Experts of a small language model: 80 experts in each of 11 layers.
Below are experts of layer 4 (counted from 0) of a mixture-of-experts language model. Rows are named router (the router's row for the expert) and show model dimensions 64-127. Each number is 128 + 24 x the weight over its row's rms, rounded and kept within 0 to 255. Numbers have three digits each.
After each expert's rows: a language model's description of what the expert responds to. This comes from a sample of Wikipedia text that the model never trained on.

# expert 18
router:125137112136111182161104142117118077103117103119141147095078159113132137156157134132132152184133164144129142160113143098150074168113172129166105133108103110159154147109099125116112119081120142
It responds to: Country names, Indic word-endings. Country names like States, India, Britain, plus final syllable pieces of Indian or foreign names (Gang-a, Gang-u) and line breaks.

# expert 5
router:156145138111097161170111152091156077109126125114159113130102140115136149139148148102117145144136141101127146144093156112103107138120163130144100142101214164137153152125064116142123105087154121
It responds to: Foreign name fragments. Word-piece endings inside non-English proper names, surnames and place names, such as Podraščan-in, Mavelik-kara, Penku-tti, plus infobox fields like Website, Died.

# expert 15
router:136114126147129128153111168124122086096106133128144168122089126143131149098126103101130122154110142108145123158128150102109123152126169148109097144149071103132175138126075149143120165129165104
It responds to: Word-middle pieces, newlines. Line breaks after headings, plus middle or final pieces of longer words (Moro-der, Numer-ous), and common words like had, death, many.

# expert 1
router:111145133137136115158118126116141077109128165111157079102145131092159143149149134123152137107122156141145117196081153078095125109103145101134126166120127152141165104166094092126148121096152126
It responds to: Quantity and scope modifiers. Adjectives and quantifiers after a, the, of or for, such as non, public, high, all, each, entire, equal, sometimes word-initial pieces.

# expert 2
router:127180083122130158146106135101139089075153155123121148130139085160124141112148154121149147181102168118138132146110161086069123117131155155151114111172102103160143115109099105140106126184166120
It responds to: Place-name word pieces. Mid-word pieces of place and foreign names plus York after New, such as Gu-jar-at, pre-car-ious, Angeles.

# expert 41
router:112117142122153171169128151108142096112120159125157165102091108140141137084141149129071146142137141107091134144126153102116104111092180123143084134111136158154164088130082102152107112156156113
It responds to: Line ends, infinitive to. Line breaks ending sentences or list items, to introducing a purpose clause, and last words of organisation names like Records, Music, Department.

# expert 9
router:188135114136184151163115132108122084105116114144161141130128152131142128126103134150157096148127165167138152167086160081089137153106176149119120148102156133166155119100099109136114115133152133
It responds to: Table years and countries. Years, small numbers, country names and codes (USA, ITA, GBR) filling cells of pipe-delimited tables or semicolon lists.

# expert 61
router:124125116116168144167119128086149102094140150101171120128099108125172191179150181114137080141099137125125121146101159095142136119108155114109105133134142090170175140131083161135145117168166104
It responds to: Role and title nouns. Nouns naming a person's role or a thing, often before a name, such as reporter, general, politician, footballer, ship, debut, plus where and when.

# expert 8
router:138141145152085140148163149108149090102111171131155120130137117133113133157152118132170106108131157143156110175092153084105138100124152117134120138156124142114147104123058108125150140111169107
It responds to: Male first names. First names, mostly common English male ones, starting a full name in tables, credits and lists, such as Robert, Steve, Arthur.

# expert 40
router:165148105119170134152142157103131109095071120142170130138131095117107122116128160151185096121119145154089127146115155106143116116121168107120114150105143135139144127153111121138099116135150140
It responds to: Foreign names and taxonomy. Foreign-name pieces and three-letter country codes (THA, BRA, ENG), plus parentheses before authors in species synonym lists.

# expert 50
router:110144133100160154170121146103101103099126109099147160160142110152156151147134131108144154175146144137140150150112167099131169093125146133143084139159119097135172103147123158127123144131181119
It responds to: Sports prose connectors. The word and, commas and hyphens in sports careers, plus back in back-to-back, Bowl, including, such and possessive his.

# expert 45
router:151147094112130143160138140093130092115147148124139115126111127113120123111124142144125121150131138121140165180102157088107148090092166143099118123142152121135162136129103109106119104082135095
It responds to: Roads, directions, superlatives. Street, Road, Avenue, County, compass adjectives like northern or western, ordinal "th", superlative -est, ampersands and possessive apostrophes.

# expert 52
router:131141119110144178172085133109123103096141118090147106095123140141129153140150124107104121149105137141124118192096149058142120099111142147100121159150141133144167098108067135129145139154182130
It responds to: Section and field headers. Header nouns in infoboxes, tables and section titles, such as Team, Born, Genus, Candidate, Result, Party, career.

# expert 23
router:153156137119129151159135161115130077111143125102155174116139138164098124150135103131119105143133162132123155133101173101127143118091145150130124144149104100122169114118108053142111137139165139
It responds to: Word fragments, table rules. Markdown table separators like |---|, colour and material words such as red, water, blue, and mid-word pieces such as snouted, Gables.

# expert 46
router:111119135117184164165114171093124103084141162104148124092130113131150138119147168153133135125134156174069133150106162093122128131131166127138103124160154108123168093131105136143144139175143099
It responds to: Table pipes and stats. Pipe separators and number cells in sports and results tables, plus Cyrillic or Hungarian name pieces and indented list dashes.

# expert 6
router:140135102116119165156131161088149065126127138121155137132093102153106143081140123130163136112137152154117132166083164096118132153101135121124097149084133129110161117124060137118116134122164115
It responds to: Word-internal syllable pieces. Short lowercase syllables inside rare or foreign words, place names and brands, such as Mus-co-gee, Melas-to-mataceae, Agus-ta.

# expert 22
router:144147129130154175165137130094137099107102126098157111111123139123153137068163152128155145107123158112077132153133160094060157103122151084171117121162078121147147134131092130180123094162147132
It responds to: Name pieces and that. Vowel pieces like o, eo, iso inside foreign names (Théo, Lio), the conjunction that, quotation marks, and sentence-ending periods and line breaks.

# expert 16
router:135156119137128168159071132117131100090109114092162139121120109156108160146128142138188085178092171147097131152117133106119128150129186116108119132090162158158157114136091144142156116114155069
It responds to: Mixed pieces, al/age. The pieces al and age in names and words (Aalto, Goals, young age), plus scattered function words, line breaks and table cells.

# expert 51
router:134143112109148141159110153112155085096129173108148152128145110130138158179143145122123120113139153158127131179085146066117142133104140157097129130163140130113178085123070089133165135158163114
It responds to: Topic nouns and modifiers. Content nouns and noun-modifier adjectives after "the" or "of", like human, nuclear, social, war, laser, hurricane, government.

# expert 11
router:137124097115156156176148139095149110104146159098147128165126120143111182149141147111117119138124135165107156174090153088106126113122149134095104167110120134111196105130065096131163137127163122
It responds to: Place and object nouns. Singular common nouns right after a, the or an adjective, naming places, facilities or things, such as site, bridge, facility, festival, CD.

# expert 30
router:172125140112152146158097117084124090103082128149154129090094103161130159106131114152134143144096163139149080141098151098152107128115167142120110150118129134115170148106116128145112137121166106
It responds to: Possessives and main verbs. Possessive apostrophes and 's after nouns, possessive pronouns (his, its, whose), and verbs after a subject, such as became, began, would.

# expert 38
router:125123122131165145169118121123126098120131127095171113114085143119115127132146148164186156115108133114133140170098147082107116105103153101100103162100128144149141157175088118177148131165169114
It responds to: Ordinals after "the". Ordinal and superlative words after the, above all first, plus last, latter, largest, and suffixes like 3rd, 's.

# expert 54
router:152143120123205137182123149105153117084092106097139142101125134136162150135122142176127106132123129166101136162111179105109154124125147112123095172105110101121151133129104093167129146146143101
It responds to: Organization name endings. Final nouns of institution or event names, such as Company, Regiment, Awards, Orchestra, plus pipes, semicolons and commas separating list or table items.

# expert 33
router:117164111158135173176115157127147108087127116119142094110156116112169140135134125100109105122128165116105146179108150110103103136129181130158139129140096121155184135118113140129098139117167111
It responds to: Prepositions and name fragments. Sentence-opening prepositions (In, During, According, On), by, at, with, colons and periods, plus single consonant pieces inside names (Min-k-off, Nun-n).

# expert 60
router:124151124121149130167124138104149092099091138110172103120167117141128103126150149169107078141138151102104142141094186106132121109105169145150108165135140133140149179131073153134123101140162096
It responds to: Personal surnames. Surnames and surname-final pieces after a given name, such as Thompson, Johnson, -ovich, -mann, often in sports rosters and credit lists.

# expert 25
router:152129116144083124199101155102152117081112129124149153111141119168151173150155122139118092163094141149097138161105140094139161096139170144107107128162114118105158117105095160128121145140158095
It responds to: Activity and institution nouns. Head nouns after the, a or his naming institutions or activities, such as school, season, album, team, church, campaign, time.

# expert 43
router:152165109117136135180064150130136074098146138148166141126140134131120143106145134140086139148108160121109117149133150107137208152153153164166110152154160133129146108111088098139127111164131109
It responds to: Years and table pieces. Years after In, such as 1923 and 2024, word pieces inside table cells and team names, score strings, and Thai-script text.

# expert 32
router:146153136124159145168132130091146084114080154121160146102162134134143145092139123127099122099113170151129134153095156083150123126124166133142122129143151150110195145126107130128154116133153148
It responds to: Domain adjectives, nouns. Adjectives and nouns naming a field or sector before a noun, such as political, social, research, medical, art, commercial.

# expert 35
router:116145085118139163155141128104133094107133125109139150143091131154129144122158163103138118141106150122102113172100154080104105116111140134104094146148114149123168115130118132112144106167141125
It responds to: Headings, dates, codes. Tokens in list items, headings and tables, such as date ranges with dashes, slash fractions, years, codes like SR and FM.

# expert 17
router:151130149099136163166135147096136103080080136149160121131132142134134112129143138137108137128134145107140149137103165108119113155122178126150141171132101115169170156120114164179153105128171097
It responds to: People and clause verbs. Plural group nouns and common verbs in narrative clauses, such as people, men, students, children, and get, asked, wanted, be, that.

# expert 13
router:137129131121112153174106146117147114084123143128152138129115106113161140113145131086151142138093171112133136181088152104137143146102196136181115142140126163159165103108100181145099143121152100
It responds to: Prepositions and clause links. Prepositions after nouns, above all of in "The Life of", plus by, to, with, -ing verbs, and When, If, After.

# expert 47
router:106164116098167135148130167094130097081099099110157139091176127170135136138155110127134106150129181115147148156094159091126108168121165146144128142127105104115173119117085122114152140152144133
It responds to: Determiners and sentence openers. Articles and possessives such as the, their, his, its, and sentence-opening words like He, In, While, Although, Despite.

# expert 44
router:143141127147123127162108157083156129086111159147150144124151163144092153134142134173158083149101168117124149161091148097091139119125171131124114137112111160156160146112081167091142117117155089
It responds to: Article and abstract nouns. The word the in running prose, plus abstract nouns and verbs after the or a possessive, such as need, use, ability, notion.

# expert 31
router:137175131123106136183118153104152094116141130086157112142161139127125155126128111151124094100143168149148111173102139097101143139109164134105125140132148155142174109135086155118153086096168110
It responds to: Modifiers after determiners. Adjectives right after the or a, like small, various, recent, main, current, first, or National, United, South in proper names.

# expert 7
router:145144100122148149167137148113151095112136128119153139139096156160144136109158101164062147125118154138130168160082151104118132130121160114172107152134174160143172107121107133132132107168154105
It responds to: Sentence-initial words, plurals. Capitalized openers after a full stop, line break or heading (However, Other, During, In, Founded), and plural 's' or 'es' endings.

# expert 56
router:140147108143140135156125153105123087098114131146146079122142117132122177171130128107132116171118157140117089153126151099112148141107147119153123139117135105130145129092101136140101158152153098
It responds to: Headings, numbers, suffix pieces. Section heading markers ==, ===, sentence openers It, After, Since, closing brackets, small numbers and word endings like -ing.

# expert 42
router:105160119117159177158123128114147098100151141119141130101132110170173127124151168110142138098145151143122160142089157100118152124127166136134118140131146109132157128115116149171099099171142153
It responds to: Table numbers, held. Digits and pipes starting new table rows or cells in episode, election and sports tables, plus the verb held in "was held".

# expert 62
router:160162113134131170183109174110158092087135131091163117122127118116113133123138156142108119120125168139125147140133161097142130147113158099142083137122120121129164126144117150137103091127147119
It responds to: List and table markers. Line-initial dashes, bullets and pipes starting list items or table rows, as in surname lists and election tables.

# expert 3
router:135158146112091161151113178131158106087101095138147114114124152151118141107145136127157130127113148107168132167092171107149116098112173121099108146116119134142150157175117117173110152145128119
It responds to: Pronouns and clause joints. Personal pronouns like him, they, them, she, it, plus commas and "and" joining clauses in running narrative prose.

# expert 36
router:137127148117089127159102137103145069103085172113162085149111134157145156148150092121149154119160168143131127143095145056145079132114151124149101168105135175153171133119090135139092120129134125
It responds to: Table cells, section headers. Numbers and words opening table cells or wiki section headers and infobox fields, such as Cast, History, Preceded, See, Year.

# expert 63
router:117136142104165144168092152124121061101075127129127109092145120161139149119167157126136173141138140144144102155109150086141172079126149135134110122091117136142162128169108152146138149114149136
It responds to: Quantities and degree adverbs. Words before amounts and degrees, like million, %, votes, km, to, much, generally, often, mostly in population, chart and election statistics.

# expert 19
router:133155137133103150173134167107145090074148134090174123144170098162107147169140149118101127124152171121156130175079162101143154084118152107131108143143137157115190096152097113145151122093151129
It responds to: Articles and name starts. Articles a, an, the after in, of or a parenthesis, as in "In mathematics, a", plus first pieces of names (Mi, Jo, St).

# expert 57
router:127151132142119136170106143094121085086095117113139148137133111178152161096131144125112115127136157176150106150075145094135123147119161096114118146102104135131159155124104142127125166112131136
It responds to: The, digits, code strings. "The" and "the", single digits, decimals and odd letters inside codes, formulas, phone numbers and numeric table cells.

# expert 48
router:135167124166102155153112173111127089084138136108136157136108128105149131082146140144123117151101175138117150179077152094104149120120157151127138122126141137112149105152111146130127115167141119
It responds to: Nationality adjectives, numeric values. Nationality and city names (French, Scottish, Tokyo), the preposition in after degree, and signed numbers or percentages in tables and math formulas.

# expert 49
router:139134128140125150166102123102140045097108117139160136127133102141140151130133161121109116136110153153154129222070158070123150126119159133125137130114104130161154153141100151131116136091139134
It responds to: Numbers and figures. Numerals in tables, statistics, dates and ranges, such as 8 in league tables, 9.2%, 21 m, –15, and spelled-out numbers like seven.

# expert 59
router:108115122112137129150117143121151090102122155133151122073142107109131152096149094121086073123098155158110121156098185059141152085120142152158124127118132138145180118139087174124095120103145111
It responds to: Participles, adjectives, months. Past participles and describing adjectives like born, known, based, built, former, popular, plus month names and dash in life-date parentheses.

# expert 37
router:142168102119167135150120155098147060099141124105164146138129103106123139122125172140127130149144137149110142160112161107103121142129162144098115124100129106140147146136077107138119128125148126
It responds to: Name-internal word pieces. Middle and final pieces of personal names, place names and taxon names, such as dePa-ola, Zasch-ka, Mulu-orchi-s, often in species articles.

# expert 29
router:121149120119153152172100155062140094099142115132162097148146144133176109105141131141127134140123151131115162161107157101126118063129182112106119149138102129119166156152096144151145134127134123
It responds to: Coordinates and numbers. Digits in decimal coordinates, minor-planet tables (MPC, JPL) and sports scores or stat tables, plus by and line breaks.

# expert 10
router:147132122113177128159110141103139096098070136147142115163085110158126129108133102095092149083123161129122136129117152076141142176120138125125113149160154161143167168163105121141133152143126134
It responds to: Post-copula words and particles. Words right after is/was/be, such as in, of, there, apart, away, able, enough, plus the L column in sports tables.

# expert 39
router:139131131099137169176109156106128055082105113111165149122139139150139127153166113144077127125101148126104157158059139102155118137103158127153116136114113138116170133143093140155169121116142126
It responds to: Foreign scripts and symbols. Bytes of Greek, Thai, Chinese or Tamil text, capital-letter fragments, arrows, dashes and list-label colons in taxonomy and sports records.

# expert 27
router:134142105122128147153115148105146109109123146107125142120085117118114163172146136128134156177132152147109122157089152085120117126133145147111101161098145134113185128130083112137162134126153114
It responds to: Noun suffixes and abstract nouns. Suffixes closing nouns (-ation, -ism, -ology, -ness, plural s) and abstract nouns such as addition, education, classification in expository text.

# expert 28
router:140141103151107159153112141111128115111090109142163110095136080133165132121157140127146144156092168154098164157107160108125118125106163133176111135117152137140157119138097140170130134135170139
It responds to: Places and locations. Place words and location prepositions, such as of in east of, around, near, outside, Angeles, Pennsylvania, century, and town-name suffixes like -ville.

# expert 26
router:151109118130124150163133153085147090105103150133160130118170095127120149112129116143126100143124165115110136139100164104118145127102163127140119161142125171131159140131076087129143128125154135
It responds to: Names in family text. First names of people in biographies and genealogy, often women and children after "daughter" or "and", such as Louise, Martha, Ida.

# expert 53
router:144128120103136138149097158103135089085108138158148132122145120147094158089143160081100144100122157132121129144093158071106098139143170156101124131137126138151179162128132163140102127095179107
It responds to: Action verbs. Past-tense and base-form action verbs after a subject or auxiliary, such as served, took, began, played, qualified, peaked, and -ed or -ing endings.

# expert 58
router:159125105112146138169128130089118083078091143141139152080092134116090126106138114122148148155125173132128112155088150072134156145105158122123089124101148139145157138120116112106093129139163111
It responds to: Copulas and list dashes. Forms of be (was, is, been, were), also, and, and dashes starting infobox lines, plus compound pieces such as three-letter, four-year.

# expert 55
router:146159095135158146206123157107158107093101135117163117132125115092154169141163118139118106137087156121151123136099167099137149106109168114098101152117129090109145138114137127133120122161148121
It responds to: Commas and list connectors. Commas closing a phrase or place name, plus and, opening parentheses, was and is, and list words like including and include.

# expert 0
router:113135133140153164172137163109144103107144139128157107129094126133178128144134129156105103122127170130182120137067149096134113170101159107139132153114155147140180109159100139139104132124160135
It responds to: Linking prepositions and conjunctions. Prepositions and clause-linking words opening a phrase mid-sentence, especially time and cause words such as after, upon, during, via, because, as well.

# expert 14
router:142128140118172139145112143122131115105120143136155117112142144164126151118119167112129164108157169143132111133117155088075121122091141136100112135148158148137163132165092091148107151114166115
It responds to: Office titles, copulas. Job and office titles after appointed, became or was, such as Secretary, president, professor, plus was, is, a and table pipes.

# expert 21
router:117152084120151181140121147086137085103106111133161119073133138126121149110141142113133138126144143152101131175119167093165088113089148128138101163106106134115164162143081131158153118123131098
It responds to: Proper-name head nouns. Nouns that follow a name to complete an institution or place name, like University, International, Town, Museum, Railway, plus table pipes and Thai bytes.

# expert 24
router:163158070120189146190143133107139109099112117117147121106135112148117145132121123150101122123123168098145136169108168106134129127115150113158132133120150091147173117114097118131111127137140127
It responds to: Sentence-ending punctuation. Periods, commas and closing quotes or parentheses ending a clause in prose, plus sentence-opening connectives such as However, but, Meanwhile.

# expert 12
router:137135137110103160166141140123123096112089103135165107138096129124134139151128154096115164096137139137123089135090168092143113115115156123117101163103155120117164170117092120138101122101167093
It responds to: Prepositions after foreign names. Prepositions, conjunctions and table pipes right after a name, often Arabic, Asian or Slavic, such as Scholz from, Assali and, al.

# expert 4
router:137121109127141114173122161137136102122093143132157194102122129150109141125126140140102085173106160118116138146089156099139115093109180127150108170112145121143155118104093089135121094123165135
It responds to: Mid-word and phrase-final pieces. Word-final pieces and particles that finish a word or phrase, such as P-act, give up, in return, called off, plus line breaks ending table rows.

# expert 34
router:132138134139138161206111166104147110104130135106151143130117091125160125124168139137081073152109150113110131155099153075102154107123158131151107129144111114158164152145109135138125147151148129
It responds to: Infobox and list punctuation. Colons, dashes, semicolons and periods in infobox fields, bullet lists and citations, such as History:, Kingdom: Animalia, and Gregg (1980).